config = dict(
    n_layer=12,
    experts_per_token=4,
    d_shared_expert=0,
    activation='gelu',
    moe_layers=[0, 2, 4, 6, 8, 10],
    routed_scale=1.0,
    init_std_router=0.0365,
    n_kv_head=2,
    norm='layernorm',
    qk_norm=False,
    warmup_steps=200,
    steps=5378,
    dataset='wikipedia_en',
)
Below are experts of layer 6 (counted from 0) of a mixture-of-experts language model. Rows are named router (the router's row for the expert) and show model dimensions 192-255. Each number is 50 + 10 x the weight over its row's rms, rounded and kept within 0 to 99.
After each expert's rows: "gets" lists some tokens that make up at least twice as much of what it gets as of all text; "comes after" lists some tokens at least twice as common just before its tokens as in all text. This comes from a sample of Wikipedia text that the model never trained on. Tokens count by the router's weight.

# expert 21
router:55 53 54 66 55 45 29 54 54 45 60 42 54 40 57 74 50 41 68 53 49 52 43 52 65 42 27 46 60 40 45 28 39 51 51 48 38 51 46 51 57 51 64 36 40 43 46 47 59 53 60 47 50 35 42 35 41 39 44 55 55 60 56 69
gets: "and ", ": ", "of ", "as ", "In ", "with "
comes after: ", ", ". ", "as ", "and ", "on ", "s "

# expert 3
router:49 49 68 60 61 41 61 52 50 31 46 48 59 43 54 56 66 50 53 33 63 47 34 53 59 53 39 44 56 68 38 46 61 71 36 43 48 46 45 49 44 52 38 39 46 24 42 47 46 32 31 48 68 31 40 61 45 42 50 60 39 50 32 71
gets: "\"", "'", "he ", "th ", "first ", "He "
comes after: "the ", "The ", "'", "his ", "that ", "201"

# expert 17
router:51 50 51 54 68 31 50 62 55 41 38 65 77 43 58 43 52 29 57 33 59 39 48 50 59 46 51 43 64 53 42 51 61 51 55 44 74 67 44 47 57 55 58 44 39 28 42 66 54 42 44 44 39 48 31 59 59 52 49 49 59 53 56 74
gets: "the ", "| ", " ", "(", ", ", "The "
comes after: "| ", "of ", "(", ") ", "in ", "at "

# expert 7
router:41 60 51 51 58 44 55 73 47 58 51 39 64 53 54 62 39 37 57 15 36 40 47 55 57 42 47 44 43 52 46 30 44 56 35 49 72 50 51 42 48 41 48 38 45 48 33 58 45 38 42 39 52 70 35 39 51 49 50 58 69 55 54 52
gets: "e", ".", "el", "o", "M", "ers"
comes after: "T", "H", "M", ".", "-", "S"

# expert 23
router:67 65 57 58 59 52 54 59 66 23 47 43 42 47 56 56 48 51 56 34 59 53 55 53 66 46 37 33 71 31 25 51 50 72 30 50 44 48 49 53 48 44 62 45 48 51 20 54 47 52 23 51 54 39 39 57 49 41 47 56 61 46 69 75
gets: "P", "S", "B", "N", "F", "C"
comes after: "| ", ", ", "in ", "–", ": ", "of "

# expert 8
router:64 44 59 61 51 48 50 71 41 50 47 48 46 39 55 52 56 43 47 45 50 65 45 46 51 30 47 40 51 51 47 36 44 65 37 53 47 45 38 52 43 53 71 33 39 45 43 44 53 46 33 44 51 37 51 44 46 62 58 50 59 46 73 68
gets: "\n", "\n\n", ". ", ", ", "| ", "- "
comes after: "\n", "|", ".", "==", ")", "\n\n"

# expert 22
router:61 53 54 62 58 49 37 56 58 23 50 60 57 53 53 47 50 17 58 44 51 53 54 49 70 46 19 42 75 53 45 50 49 51 27 52 57 55 43 56 50 52 59 48 35 42 30 58 55 39 33 56 47 53 31 54 44 47 52 63 44 41 63 57
gets: "- ", "\n", "was ", "The ", " ", "American "
comes after: "\n", "| ", "\n\n", ", ", "'", "|"

# expert 5
router:47 64 51 56 59 39 51 54 54 59 47 46 81 47 54 55 48 35 55 49 50 34 47 62 60 32 49 53 49 43 38 47 49 58 46 34 51 42 57 61 45 55 50 53 54 34 41 53 73 43 26 55 48 48 27 47 42 43 28 58 60 48 62 52
gets: "of ", "c", "for ", "p", "pre", "ac"
comes after: "the ", "a ", "and ", "s ", "ing ", "al "

# expert 4
router:58 47 53 55 85 48 43 62 63 39 51 56 57 49 45 61 30 45 45 35 56 60 44 46 59 41 28 42 65 62 42 44 44 68 50 58 54 53 45 57 57 48 57 45 50 46 33 60 58 48 40 41 51 38 42 49 57 52 49 52 58 50 50 63
gets: "| ", "|", "; ", "0 ", ".", " "
comes after: "| ", " ", "0 ", "1 ", "; ", "2 "